From a checkpoint of a small mixture-of-experts model trained on Wikipedia: 4 picks a token, a variant of Muon for the experts.
Below are experts of layer 8 (counted from 0) of a mixture-of-experts language model. Rows are named router (the router's row for the expert), up (a neuron's input weights, with its number), down (a neuron's output weights, with its number) and show model dimensions 0-127. Each number is 128 + 24 x the weight over its row's rms, rounded and kept within 0 to 255.
After each expert's rows: "comes before" lists some tokens at least twice as common just after its tokens as in all text; "gets" lists some tokens that make up at least twice as much of what it gets as of all text. This comes from a sample of Wikipedia text that the model never trained on. Tokens count by the router's weight.

# expert 45
router [149 143 112 112 141  72 125 152 126 110 135 130 142 124 125  78 149 147 127 164 154 135 157 116  87 149 103 131 181 175 169 138 111 177  92 159 136 118 110 149  86 130 124 118 151 109 102 145 138 149  92 107 120 115 100 107 105 124 153 126 119 145 136 110 155 144 149 102 128 154 147 188 147 122 115 124 145 138 148 190 169 151 128  83 130  97 127  88 124 130 159  95 121 183 125 115 152 124 136 157 129 106 107 134 138 155 124 136 161 101 129 138 152 139 153 150 153 136 130 142 148 119  78 150 102 138 137 154]
up0 [153 133 164 127  95 110 122 118 137 160  89 120 152 147 113  78 148 138 130  96 135 178 109 153  82 150 143 136 113 145 121 164 152 155  98 151 138 152  97 136 120 103 125 127 150  77 103 161 125 123  87 103 132 131 151 133 107 155 141  97 134 109  99 129 158 120 153 112 158 125  96 140 151 134 133 145 144 132 165 206 103 129 128 136  76 112 151 129 127 103 142 131 113 157 161 136 168 117 104 141  97 137 120 124 105 115 108 160 133 126 144 131 100 145 144  51 147 127 171 132 139 115 142  99 117 162 135 138]
down0 [145 168 149 136 155 187 135 165 138  98 121 114 134 108 171 103 105 130 153 127 133 129 191 132 100 153 136 127 112 114 153 117 152 137 173 128 106 161 123 116 110  97 163 121 130 110 117 133 141 176 112 115  92 160 112 163 120 105 129 118 124 149 119 148 117  83 104 159 137 152 141 141 176 116 113  98 160 122 188 153 137 138 136 118 123 116 148  89 120 116 133 115  93 130 128 104 134 123 153 129  98 164 110  72 134 128 154 131 141 115 132  75 115 123 150 149 100  93 139  82 126 115 118 160  83 124 157 131]
up1 [173 132 135 135 128 116 127 149  62 126 148 151 173 132 153  96 108 164 112 130 147 143 140 131 117 156 116 103 126 154 147 133 137 149 144 163 126 107 141 120  84 113 154 128 155  93 131 111 113  82 121 140 121 154 156 138 115 139 137 102 179 145 126 123 115 126 160 150 125 102 135 138 156 122 109 143 124 127 159 145 148 102 151  69 106 163 126  99 134 132 135  93 127 135 136 183  59 165 130 147 155 119 103 100 167 154 149 162 119 127 127 136 117 125 112 130 130 158 147 123 111  73 170  76  96 115 128 145]
down1 [138 104 120  75 137 141 137 163 147 113 164 152 120 112 140 147 115 146 109 113 130 116 111 166 115 142 104 124 164 160  73 140 142  71 111 118 154 122 137 115  71 124 141 140 113 123 168  66  92 106 124 108 161 100 100 132 141 106 117  91  90 112 134 131 128 112  88 163 123 116 138 138 139 117 139 119 156 103  99  82 162 144 131 153 142 150 148 109  90 134 129 152  79 110  91 128 113 146 123 108 154 162 120 136 140 105 153 112 102 146 130 132 160  86 158 132 152 147 117 132 124 145 144 135  87 112 115  82]
comes before: " ", "| ", "; ", "–", "L ", "W "
gets: "| ", "; ", "/ ", "1", "Date ", "MPC "

# expert 21
router [122 157  99 155 144 112 170 132  78 105 155 141 110  84 138 143 146 129 132 111 148 176 123 117 127 157 109 118 132 138 147 128 144 110  91 152 120 143 149 131 146 151 100 114 120 134 150 142 135 140 109 111 129 148 116 126 131 106 151 122 164 185 121 104 138 159 135 118 123 129 174 127 148 125 106 125 136 124 140 162 164 190 117 119 170 146 146 100 118 125 159 121 113 124 122 132 116 122 174 121 158  95 128 138 136 139  97 159 124  91 112 144  88  72 141 100 114 118 104 124 106  99 110  89 101 130  33 147]
up0 [122 114 121 110 144 135 159 131  94 170 166 132 134 102 143 135 133 136 114  68  77 175 140 127 158 156 123 102 132 124 150 154 124  95  90 119 131 151 158 109 128 120 149 153 148 136 159 148 112  98  94 112 177 101 134 118 177 133 157 127 149 172 106 100 110 148 134 129 155 138 109 126 147 140 104 163 180 124 162 157 161 141 177 122 124 130 133 116  83 158 139 125 125  87 144 148 124 130 124 106 135 100 158 131  83 129 138  84 146  83 141 142 112 118  97 119 108 155 136  89 138 141 144 125 151 148 120 160]
down0 [180  90  93 132 159 157 145 128 147 115  97 109 118  76 152 125 153 107  96 138 107 115 138 124 137 117 135 141 112 113 113 128  95 158 138  98 114 125 124 151 132 119 134 103 112 151 122 162  80 165 127 110 139 134 101 122 144 136 166  89 145 169 150  98 148 118 130 146 177  99 144 104 125 167 139 126 133 151 106 118 141 127 121 183 171 138 128 140 123 126 139 151 134 153 138 146 123 125 145 137 110 108 138 113 101 136 149 163 202  89 131 115  94  98  94 148 106 135 130 150 162 145 154 139 152  72  78 130]
up1 [132 100 156 183 126 115 129 101 116 161 141 130  94 125 136 126 151 119 130 123 134 210  96 139 132 142 125 169 130 162 133 123 135 141 112 124  77 148 148 156  81 168 102 146 129 104 123 145 144 181 119  69 150 153 133 127 165 117 124 132 161 130 109 144 121 122 158 105 133 117 109 167 157 120  95 121 133 141 114 100  98 144 149 139 124 141 107 122 124  83  99 195 121 145 117 166 107 142 144 130 128 122 126 147 139 161 132 123 151 115 146  93 119 128 145 141 124 121 132 134 116 138  91 103  96 155  71 167]
down1 [149 129 147 153 129 186 115 100 153 131  78 102 129 161 138 120 121 150 162 115 132 132 195 141 143 124 122 115 140 126  98 148 139 152 120 119 124 162 178 136 154 136 159 133 133 168 103  86  90 100 167 138 154 100 107 163 173 157  92 155 103 115 105 170 100 116 116 117 110 113  86 118 133 144 115 110 144 119 143 138 132 125 120 108 144 101 127 155  90 124 124 103 120 133 113 124 101 142 133  75 133 111 102  98 111 125 133  96 111 149  95 120  95 139 135 133 117 117 142  98  98  83 178 138 161 120 153 156]
comes before: "s ", "\" ", "'", "\", ", "t ", "' "
gets: "'", "\"", "L", "’", "u", "We"

# expert 121
router [128 133 124 132 157 118 136 112 111 121 107 162 151 128 132 147 125 144 124 113 155 139 136 141 131 132  74 150 123 157 149 157 138 115  76 151  97  93 140 113 107  73 101 146  91  98 116 136 177 164 110 101 156 145 121 131 141 153 128 137 102 158 136  98 126 115 146 137  92 127 142 129 186 115 132 103 115 127 141 154 154 154 119 139 159  86 146  97 108 138 182  93 104 152 109 109 122 128 167 145 156 143 144 169 108 133 118 141 112 121 129 122 105 130 167 137 103 106 127 210 145 116 107 127  95 176 100 130]
up0 [147 153 136 151 130  52 156 122 119 124 113 127 155 140 143 124 131 129 110 149 151 124 141 111 152 116  86 143 127 160 122 139 123  72 122 173 118 145 114 136 152  83 108 187 100 113 126 150 137 116  89 123 139 104 113 113  94 122 146 103 102 115 157  92  94 125 118 152 108 134 118 163 128 149 125 135 118 152  99 140 131 127 124 158 156  80 120 134 135 170 127  77 102 112 130 110 138 114 109 145 125 126 167  86  92 143 166 181 121 129 126 149 104  99 119 135 141  97 130 172 128 129 108 166  87 132  82 140]
down0 [157 114 158 166 133 125 128 105 108 124 111 102 160 111 129  98 138 159 157 133 145 133 114 156 160  84 101 118 171 109 142 120  64 125 135 124 106 131 123 111 162 157 154 148 107 139 125 101 167 104 141  99 123 114 152 134 102 133 178 100 136 106 136 134 126 129 112 174 142  95 107 144 128  89 145  84  78 162 125 139  85 150 146 148  93 117 128  90 129 177 131 106 113 129 158 110 134 116  87 106  92  86 131 129 122 121 149 146 118 121  96 102 143 164 141 142 130 157 129 140 121 144 154 148 150  85 153  88]
up1 [135 135 126 143 137 136  77  99  96 144 119 131 119 146 136 147 110 101 120 132 153 145 159 108  88 150 122 129 132 133 156 132 108 124 102 156  90 126 165 146 106 116  73 128 124 123 106 147 162 131 129 102 101 139  97 104 118 105 151 144 116 119  93 147 126 145 158 137 130 143 174 126 176 125 180 112  87 158 151 160 146 160 112 151 136 115 150 114 102 149 184 105 143 158 129 121 147 122 150 150 170 136 124 142 115 111 148 121  81 130 132 123 107  92 154 168 130 121  98 175 164 121  83  81 125 169 147 100]
down1 [129 134 123 132 142 160 166 134 112 112 158 137 111 143 121 109 130 152 146 119 114 142 149 114 107 172  82 118 125 112 148 141 135 139 142 131 125 134  81 118 124 163 111 113 127 126 101  92  56 150 191 133  64 146 154 126 123 106 156 104 126 124  99 141 139 124 109 152 123  87 111 137 166 116 110 129 145 136 143 131 112 161 117 126 166  87 117 130 105 143 148  74  94  85 174 113 136 134 139 148 154 128 118  78  89  99 126 121 163 114 128 104 115 121 130 163 147 170 142  98 118 117 147 150  94 137 126 167]
comes before: "\"", "\n\n", " ", "s ", "The ", "—; "
gets: "| ", ": ", "\"", "; ", ", ", "="

# expert 7
router [118 117 127 140 129 106 149 124  66 127 116 134 134 126 146 116 122 161  91 156 115 128 122 181 113 155 128 137 163 152 122 115 105 124 146 139 141 114 135 143 163 143 113 141 139 102  70 155 134 107  98 112 189 114 136 107 156 140  98 123 144 132 141 115 138  91 156  78 158 127 107 103 136 100 135 123  86 139 100 154 220 134 101 119 131 130 108 137 105 123  90 142 117 165 110 125  85 176 135 129 148 136 138 123  89 113 133 145 124 106 134 139 118 113 138 106 146 129  94 140 120 100  72 127 108 162 148  95]
up0 [124 104 135 141 121 134 131 127 167 146 156  78 147 101 141 129 145 160 100 140  82 106 126 122 147 145 145 147 110 137 156 158 124 147 154 148 131 152 125 127 129 128 124 120 130 145 121 135 165 154  89  81 133 162 156 113 175 122 174 136 145 100 186 137 155 138 154 117 105 172 145 133  98 109 114 102  97 132 173 121 163 136 111 147  77 114 143 147 108 138 111 144 178 109 161 115 136 139 167  94 143 133 129 158 106  80 112 152  77 140 142 100 135 137 130 107 173 136 152 138  95 148  93 153 132 128 111 123]
down0 [135 164 129 135 127 158 146 113  98 163 109 125 138 137 141  91 119 130 100 173 195  94 136 128 102  70 132 128 131  86 157 142 104 125 137 145  94  99 139 129 146 142 107 136 104 134 148 133 112  84 147 131 134 147 110 129 148 142 145 171 134 105 168 110 132  94 123 123 128 125 164 124 109 121 149 126  99 149 144 118  87 149 108 115 144 152 124 115  88  86 171 142 107 128 139 132 104  52 129 104 156 123 133 109 130 136 107 136 118 119 158 168 116  90 133 138 162  63 152 117 157  84  99 137 137 118 136 130]
up1 [128 162 153 109 103 129 111 124 102 102 108  69 109 119 140 117  97 131 110 170 143  70 151 116  96 111 111 102 120 152  93 120 112 125 153 143 137  96  93 147 126 140 119 110  96 131  79 124 107 148  94  94 112 107 122  99 129  98 110 124 179 101 110  96 105 127 157 139 134  98 123 155 145 164 128 133 146 133 115 116 162 140 156 120 133 150 134 134 109 123 114 109 159 140 120 133 139 137 107 169 133 173 175 120 117  90  51 152 150 116 134 128  70 145 142 134 143 115 146 157 124 104 127 149 113 142 158  99]
down1 [ 99 121 139  90 150 152 121 149 127 101 104 100 116 142 168 149 134 138  81  69 144 112 105 151 120 123 108 109 136  97 130  94 134 175 104 103 130 132 132 109 130 142 107 163 121 126 111 102 134 140 124 137  96 139 121 104  93 103 126 131 122 119 116 134 129 167 141 150  91  96 148 136 132  82 135 159  89 129 106  80 189 123 149 106 137  82 149 128 115 107  64 187 154 152 109  89 147 170 131 146 153 143 154 119 135 143 148 118 114 156 105 144 131 159 107 133 157 148  97 127 116 157 132 118 129  94 119 117]
comes before: ") ", ")", "), ", "–", "). ", "); "
gets: "0", "1", "2", "3", "4", "8"

# expert 68
router [112 154  84 171 114 125 141 120  91 108 186 180 143 127 104 112 139 136 113 109 161 148  97 105 148 118 126 159 157 168 159 120 162 121  65 123 158 117 130 173 112 131 115 126 113 142 144 132 119 116 117 130 142 147 132 121 122 119 151 144 130 150 125 136 131 167 142 117 120 137 146 127 155 142 118 142 140 138  77 157 171 142 148  91 138 121 166  99 101 156 116 144  98 147 150 129  82  97 160 125 127 142 113  95 131 107 133 127 148  95 107 119  80  76  97 129 131  89 116 118  99 104 111 109 151 126  68 121]
up0 [112 135 123 148  84 137 104 129  77 109  97 136 129  90 126 104 149 160  96 152 134 163 121 127 135 138 143 128 121 124 156 152  91 155 112 112 130 130  98 128  80 131 105 133 108 102 171 113 112  83 138 122 131 165 149 120 167 113 117 123 161 133 127 111 150 119 126 115 112 126 112 141 179 102 155  99  97  88 125 122 169 129 118  94  97 113 125 129  99 147 124  77 111 119 101  99 127 186 106 137  90 119 123 148 106 112 157  92 115 127 117 120  68  81 126 100 148  95 135 174 104 119 132 111 141 141 108  95]
down0 [127  80 131 115 111 157 159 104 145 145 155 162 158 136 128 136 124 117 154 121 126 124 149 124 161 110 157 125 153 121  83 109 132 117  87 147 120 101 144 130 138  83 144 164 107  90 119 158 140 147 139 170 119 167 124 121 190 107 119 138 139  98 148 100 131 137 168 139  99 127 113 176 116 105 154 124  81 149 182 118  92 164 146 121 114 142 121 107 137 143 151 147 119 103 125 130 106 128 147 130 150 124 142  69 116 154 124 170 160 147  89 170 137 132 146 108 128 169 127 114 159 135 108 145 105 103 170 118]
up1 [104 130  98 152 131  94 150 135  94 134 141 162 108 126 149 170 151 126 142 125 145 150 122 136 134  98  92 155 125 155 130 123 124 120  52 128 145  89 122 157 120 140 144 116 156 109 115 109  87 149 136 114 126 142 132 119 169 124 152 100  72 142 127 201 146 150 122 121 134 122 129 140 128 142 155 174 121 151 135 153 169 116 168 139 142 119 160 103 139 176  84 137 138 164 120 108  80 128 152 136 105 131 172 136 125 151 159 127 131 157 129 122 132 108 110 103 142 111  93  95 125 110 105  90 158 125 148  88]
down1 [120 119 120 140 164 158 111 104 119 125  96 143 156  68 136  87 139 149 142 108 171 131 135 156 122 135 117 143 108 136 155 138  93 149 155 136 109 164 130 140 142 156 149 105 156 143 148 124 105 135 136 120 145  90 144 125 140 163 132  96 103 143 160 115 175 132 113 136 148  97 111  98 124 112 161 132 141 147 109 129 149  97 107 151 101 173 149 158  69  70 139 159 132 156 179 156 106 162 125  98 125  94 139 155 127 122 123 132 123 127 150 168 128 182 119 151 120 124 144 105 149 117  90 149 115  90 119 165]
comes before: "\" ", ", ", "'", ". ", "s ", "\", "
gets: "\"", "'", "be", "se", "Be", "I"

# expert 41
router [ 94 175 165 141 142  85 136 152 127 170 148 135 155  69  93 143 112 123 120 123 152 125 119 137 104 160 114 156 185 145 154 111 111 117  80 108 116 139 100 124 103 134  96 157 131 128 115 144 141  87  94 111 156 140 142  62 156 115 143 147 126 136 154 146 131 113 179 119 117 131 145 150 148 118 129 137 146 118 107 143 169 127 116 131 129 146 104 129 134 145 111 143  93 116 102 124 119 135 126 128 123  78 161 130 137 125 128 126 139  96 128 150 138  84 164 138 168 150  89 140 152  68  89 123 123 156  99 146]
up0 [135 105 140 138 167  84 139 119 156 141  91 139 148 127  87 120 102 138 127 151 128  96 134 120 164 102 128 109 121 146 138 114 136 143 147 128 117 140 143 164 185 105 137 128 143 125 147 192 140  79  91 154 119 143 129 154 147 109 141 105 149  84 128 152 119 122 156 134 112 164 165 182 130 117  99 118 118 143 137 112 166 150 105 145 100 177 114 132 123 155 137 169  81 118 134 117 123 121 103  94 125 120 146 153 166  96 121 187 131 101  99 126 157 129 128 170 130 135 123 147 106 135 115 153 113 136 188 118]
down0 [ 96 132 163 156  96 127 144 152 121 185 145 167  99 119 102  69 120 158 133 121 120 147 169 173 123 122 110  67 122 117 113 149 107 161 134 136 141 113 140 118 177 119 141 110 163 132 133 166 142  94 145 144 133 163 116 142 133 133 122 113 151 107 142 133 131 137 151 116 160 135 154 133  63  87  92 124 117 129 160 150 122 137 124 110 102 145 107  88 146  97 146 113  91  84 144 147 109 116 154 128 159 145 149 109 149 117 107 167 118 134 133 136 120 127 112 134  99 134 119 132 141 186 150 175 137 138 109  94]
up1 [140 131 130  82 167 106 117 128 125 159 111 149 129 140 128 161 112 175 109 127 110 151 113 123  65 162  89 127 176 128  98 149 127 122  98 128 129 164 109 117 129 143 124 139 159 115 115 147 130 113  84 134 124 123 168 100 134 107 132 125 168 105 133 104 131 108 118  97  84 131 174 133 124 112 142 167 109 175 104 123 150 192 134 124 143 141  82 127 159 168 131 177 121 136  91 137 123 106 150 144 160  93 126 159 133 172 154 125 111  91 142 115 134 125 140  77 140 152 110 149 114 127 122  89 125 129 138 138]
down1 [144 125 166 127 164 131 135 121 112 145 121 144 127 155 101 134  83 117 152 113 110 108 123 130  81 113  97 106 126 143 146 192 123 115 110 116 106 127 107 106 137 103 131 107 127 110 116 159 102 150 125 137 132 152 186 153 119 107 142 177 143  94 141 147 110 160 129 139  92 112  81 173 130 108 112 125 174 146 129 139 144 112 121 102 131 103 112 130 144 129 142 201  99 141  80 151 157 123 112 124  96 126 172 113 172  93  95 102 134  90 135 137 105 118 125 149 125  90 136 148 157 146 149 111  90 105 129 105]
comes before: " ", "\\", ") ", "}", "} ", ")"
gets: "| ", " ", "; ", "}", "\\", "$"

# expert 44
router [142 137 109 113 170 127 140 148 111 131 125 134 164  89 101 140 122 146 124 131 136 133 136 153 101 145 152 131 150 150  95 127 174 138 114 119 182  94 152 127  99  87  95 134 104 129 134 165 113 141  78  97 143 108 113  72 165 122 118 126 130 164 148 128 121  82 143 103 137 143 139 142 132 101 137 123 183 138 105 155 184 142 156  89 154  93 158 114 124 101  95 116 124 176 140 151 101 112 119 104 171 152 121 130 124 155 135 135 135 139 130 124 150 121 124 133 150  95 138 175 144 117 133 130 138 185  87 105]
up0 [172 151 134 129 123 133 161 145 106 123 116 132 174 116 102 142  76 178 135 140 119 141 127 147 174 160 144 111 140 137 113 133 164 168 110 141 120  79 117 145  95 138 120 145  94 136 130 119 150 150  91  96 167  95 107 103 142  95  72 147 131 167 112  91 119 111 131 128 117 132 124 132 100 127 131 154 126 106 127 151 184 128 157 139 116 136 148  99 133 110 129 129 115 141 123 135 128 112 122 141 134 196 111 150 144 113 130 131 106 181 118 138  80 102 111 162 121 123 131 131  92  94 175  99 105 173 124 141]
down0 [123 170 126 144 157 105 150 127 148 132 141 142 121 144 118  96 159 146 192 176 110 115 170 166 169 103 139 137 136 143 107 121 164 138 113 190 135 148 142 109 125 114 158  98 117 142 164 102 123 172 112 104 149 126 162 114 113 111 125 101 113  99 142 159 102 104  94 110 130  92 144 125 145 123 130 103 115 166 121 151 136  84 110  66 114 136 124 162 127 159 127 157 115 117 127 145 155  64 140 128 122 180 113  90 132  96 135 141 125 111 146 106 104 148 150 154 121 142 124 117 142 158 138 138 106 122 106 123]
up1 [109 125 117 127 140  76 134 113 146  91 130 108 104 131 126 137 128 139 125 145 117 152 124 100 160 132 126 114 160 133 135 101 136 134  79 139 146  79 149 150 165 114 142 160 146 101 164 194 134 163 126 107 109  98 141 113 165 163 107 135 150 178 142  98 167 142 145 124 135 100 116 115 176 124 109  85 173 105 126 140 146 154 103 161 104 138 142 133 161 116 144 120 119 129 123 140 112 131  99 165 123 102  83 117 127 123  92  97 171 148 110 108 140 162  99 133 116 111 106 146 181 166 137 135  90 147 114 120]
down1 [145 143 133  98 180 120 129 138 117 143 125 109 131 132 184 139 116 103 169 126 147 165 124 125 113 162 124 125 124  93  97 139 168 169 109 153 135 119 112 144 159 154 104 139 170 126 145 165 151 120 117 120 123 147 140 107 124 144 119 149 155 134 145  86 164 165 111 141 102 113 123 113 127  88 131 120 128 136 108 138  89 177  99 127 112 144 157  96 154 124  92  87 158 109  89 111 131 127 145  96 100 196 175 142 134 137 115 112 143 157 138 127 128 142 173  79 126 104 101 153 109 151 129  93 137 105  91 129]
comes before: ".", ",", "–", "; ", ":", "th "
gets: "1", "2", "3", "0", "4", "6"

# expert 64
router [120 118 103 119 145 112 106 139 107 103 141 144 135  75  95 157 154 140  99 124 112 170 121 111  84 129 128 127 174 140  85 135 144 153 115 100 167  89 146 146  96  80  95 110 126 130 124 153 113 148  76  99 161 111 125 101 149 126 131  96 178 149 121 133 139  98 139 100 139 159  95 131 134 127 138 126 192 124 131 136 189 145 123 111 142 117 170 113 126 116 117 126 131 146 139 128  98 125 135 138 180 120 124 128 122 160 132 142 162 140 119 128 122 117 118 114 152  85  85 151 134  93 118 121 133 180  82 127]
up0 [132 125  81 153 105  83 110 129 145 154  96 154 135 140 117 139 163  99 117  98 110 107 125  91  99 126  85 120 171 138  98 100 103 106 106 110 150 102  95 134 129  85 145 127 126 168 133 126 105 157 123 145 104 136 127 109 179 150 113 145 149 107  94 155 152 187 114 138 127 116 146 102 112  80 122 131  82  93 132 150 167 112 119  89 122 122 163 113 120 135 154 153 120 117 136 117 107 150  95 115 117  92 135 146 155 145 122 137 114 164 104 126 149  73 151 128  84  94 111 125 129 158 151 163 139 145 136 141]
down0 [ 99 107  87 131 167 158 154 150  89 126 148 118 130 144 163 128 148 128 114 119 159 115 120 158 145 135 118 113 132  93 135 131  98 184 117 158 136  96 128 131 109 170 108 113 158 130 158 145 155 122 126 103 116 109 144 117 124  97 116 160 171 137 118 157 163 175 109 101  96 107 125 129 107  85 116 131 110 163 164 166 142  82 121 125 126 102  99 192 168 156 110 130  96 114  98 133 107 109 104 117 109 101 161 168 134 154 118 153 139 162  92 140 165 170 119 118 135 132 122 136 123 100 123 137 141 150 112 142]
up1 [127 111 133 147  94 141 136 116  90 126 158 136 180  95 138 140 148 138 160  95 110 124  94 122 110 133 123 151 117 136 111 113 106 123 107 110 170 120 118 106 155  97 120 136 103 146 123 125 102 122 160 124 127 114 171 145  98 130 153 135 137 127 106 122 128  99 139 131 148 129 107 138 124 122 106 104 110 108 125 161 149 130 112 105  89 189 157 104 124  80 101  97 161 128 154 162 183 144 144 141 161 114 155 145 141 145 159 141 195 119 134 105  75 104  97 120 136 128  97 119 152 113  73 116 127 196 118 134]
down1 [126  94 119  82 122 142 150  91 100  97 149 140 144 146 123 178 109 121 127 153 111  94 105  85 151  89 109 126 142 100 135 111 159 144  76 123 120 116 127  91 128 101 130 176 114 129 123 143 148 129 135 124 124 177  91 156 102 108 178 127 122 108 138 127 134 152 130  80 128 132  67 120 117 133 136  98 141 152 149 131 163 147 150 120 141 155 124 144 119 133 106 116 169 173 157 130 135 123 128 115 123  73 147  86 137 151 119 103 129 110 148 136 109 119  78 153 177 146 139 101 144 169 142 127 140  94 119 126]
comes before: ".", "–", ",", "% ", "th ", "; "
gets: "1", "2", "3", "4", "6", "5"

# expert 54
router [122 141 125 119 178 117 151 116  95 133 138 148 147 153 139 106 141 151 111 134 155 116 153 101 174 131 136 103 162 165 115  86 117 108 102 122 161  94 146 145 151 137 109 149 147 138  61 113 128 134  75  78 130  73 146  78 154 139 154 165 151 136  67 119  90 139 154 140 104 145 150 133 156 141 126 140 161  85 131 126 142 140 130 128 161 112 116 115 119  99 149 133  95 145 143  78 120 113 141 155 145 158 112 140 100 115 137 140 109 148 141 147 132 100 152 104 142 178 118 121 136 111 135 116 139  97 105 124]
up0 [118 144 124 133 117 165 122 134 146 112 130 143 184 155 165 106 132 157 134 109 158 118 179 110 177 134 129 144 101 161 123 122 156 151 113 153  99 109 111 111  96 139 135 117 120 109 120 152 100 131  82  96 131  69 158  89 159 176 130  95 108 130  82 109 106 112 145 131  91 115 137 116 164 114 108 115 122 102 121 174 140 163 141 126 134 151 107 111 132 108 143 139 101 102 148 129 118 101 127 137 145 178 123 151  93  79 116 155  66 134 102 123 128 105 139 126 139 162 144 143 128  96  99 110 114 148 102 134]
down0 [141  84 142 127 101 148 147 131 157 152 169 143 155 163 170 162  76  84 165 148 173 129 132 141 148 152 121 162 105 141 126 157 124 173 161 157 103 125 107 129  91 114 134 137 130 141 102 130 119 158 137 110 100  98 134 121 125 161 128  88 140 144 145 128 159 145 100 131 103 119 128  63 135 115 113  93 160 105 139 150 168 144 132 101 155 167  94 135 155 147 151 122 129  97 112 113 110 126 123 149 134 114  77 135  99 116 124 125  80 153 160 109 136  83 123 143 113 134 124 127 143 113 133  98 153 164 123 118]
up1 [147 123 122  89 142 120 124 173 150 124 160 147 135 178 108 134 155 144 149 141  97 142 133 144 141 156 142 135 157 166 147 115 124 141 103  87 136 155 142 128 109 112 137 129 170 153 131 156 144 123 108 147 149 121 115 121 129 160 125  81 130 172 165 113 129 119 150 168 100 101 135 136 111 131 110  95 138 117 143 115 189 143 134 123 130 128  97 118  73 119 118 129 192 134 108 119 140 158 104 148 100 133 126 101 138 148 192 154 116 144 115 149 120  94 143 176 192 121 117 159 162  94 126 121 161 132 124 143]
down1 [158 128 102  99  84  97 129  68  93 126 126 150 154 115 152 106 138  92 114 171 183  87 116 121 161 145 106 138 106 146 160 111  97 122 137 120 112 137 109 141  90 129  96  79 125  93 137 122 135 144 127 141 124 120 100 156  92 144  88 124 143 113 152 165  99 156 141 142 138 140 106 110 102 105 130  90 129 157 110 141 193 138 159 140 134 114 132 145 124 117 106 115 141 119 125 144  86  91 139 139 161 122 117 138 167 134 119 136 122 131  98 119 132  83 143 115 154  97 156 157 113  90 157 113 115 103 165 109]
comes before: "0 ", "1 ", "2 ", "3 ", "5 ", "7 "
gets: "| ", ".", "/ ", "–", ":", "On "

# expert 0
router [140 133 119 120 123  91 151  95 123 145 148 164 150 133 109 142 110 123 106 165 148 105 148 125  88 159  99 127 114 202 159  87 130 121 110  96 160 162 121 159 115 114 144 103 151 152 122 156 119 146  95 113 140 141 134 124 116 134 121 171 130 161 117 117 114 118 179 143 124 112 152 145 120 157  92 124 140 102 127 151 150 161 156  78 115 119 131 130 140  75  91 165  69 158 101 144  86 115 157 127 152 117 128  82 110 147 137 150 121 134 144 122 146 110 154 123 141 139  99 144 117 137 111 104  80 167 129 125]
up0 [100 156  82 132  94 116 122 135 129 148 129 139 137 106 139 162 165 122 139 116 135 116  92 117 109 165 128 100 129 148 150 132 115 163  99 126 143 100  84 185 160  69 137 107 159  97 119 161 148 150 153 126 128 111 119 136 128 157 118 100 128 148  79 127 136  95 120 130 160 139 142 182 161 131 154 158 148 112 145 129 115 130 158  75  96 128 149 111 119 110 112 134 123 105 150 128 163 121 108 136 162 110 131 167 133 134 161 150  94 118  69 108 135 102 113 111 135 115 173 142 139 156 111  86  95 151 117 121]
down0 [149 130 102 130 159 124 149 140 138 157 145 133 104 134  97  92 129 106 132 143 126 129 128 130 146  84 154  85 123 174 157 156  88 156 124  84 148 132 100 146 123  89 138 117 163  92 132 109 165  90 128 124 144 138 105 151 160 115 105 157 124  98 144 115 150 101 156 177 127  92 146 172 129 104 142 128  80 112 139 115 116 116 177  99 138 121  94 141 152  91  85 168 150 118  90 119 137 134 125 130 168  96 144 160 107 121 134 107 106 115 123 116 143 161 113 110 127 157  99 173 136 167 115 104 119 132 159 122]
up1 [111 154  88 139 134 121 163 107 114 145 156 202 139 124  87 160  97 132 147 174 115 104  97 119 101 152 141 139 167 164 169 128 119 138 149 143 147 129 171 152  83 125 119 162 150 141 124 148 155 133 117 132 112 128 119  95 101  97 140  93 115 114 110  84 130 119 138 131 151 132 159 169 135 141 109 127 184 116  87 127 156 151 150 124 136 124  92 142 152 108 105 133  96 121 118  92 114 119 109 155 138 126  95 145 153 150 127 121 124 123  91 130 134  74 139 150 132 119 100 125  99 120 109  62 143 127 143 127]
down1 [113 127 145 105 134 164  89 104 130 108 134 162  72 103 100 133  90  98 113 162 144  85 156 122  90 125 178 139 139 119 137 110 153 138 122 127  61 120 178 169 115 130 140 110 118 114 115 131  95 152 117 126 113 142 116 114  96 100 134 100  70 130 162 158 143 131 129 135 149  90  90 118 134 118  93 129 121 118 143 108  88 101 131 128 139 112 122 126 163 134 121 146 148 157  95  95 140 172 120 145 115 176 106 181  91 109 150 133 148 124 141 118 144 148 120 101 142 150 152 123 162 113 120  99 118 134 115 153]
comes before: "were ", "are ", "be ", "been ", "have ", "of "
gets: "to ", "has ", "have ", "who ", "had ", "they "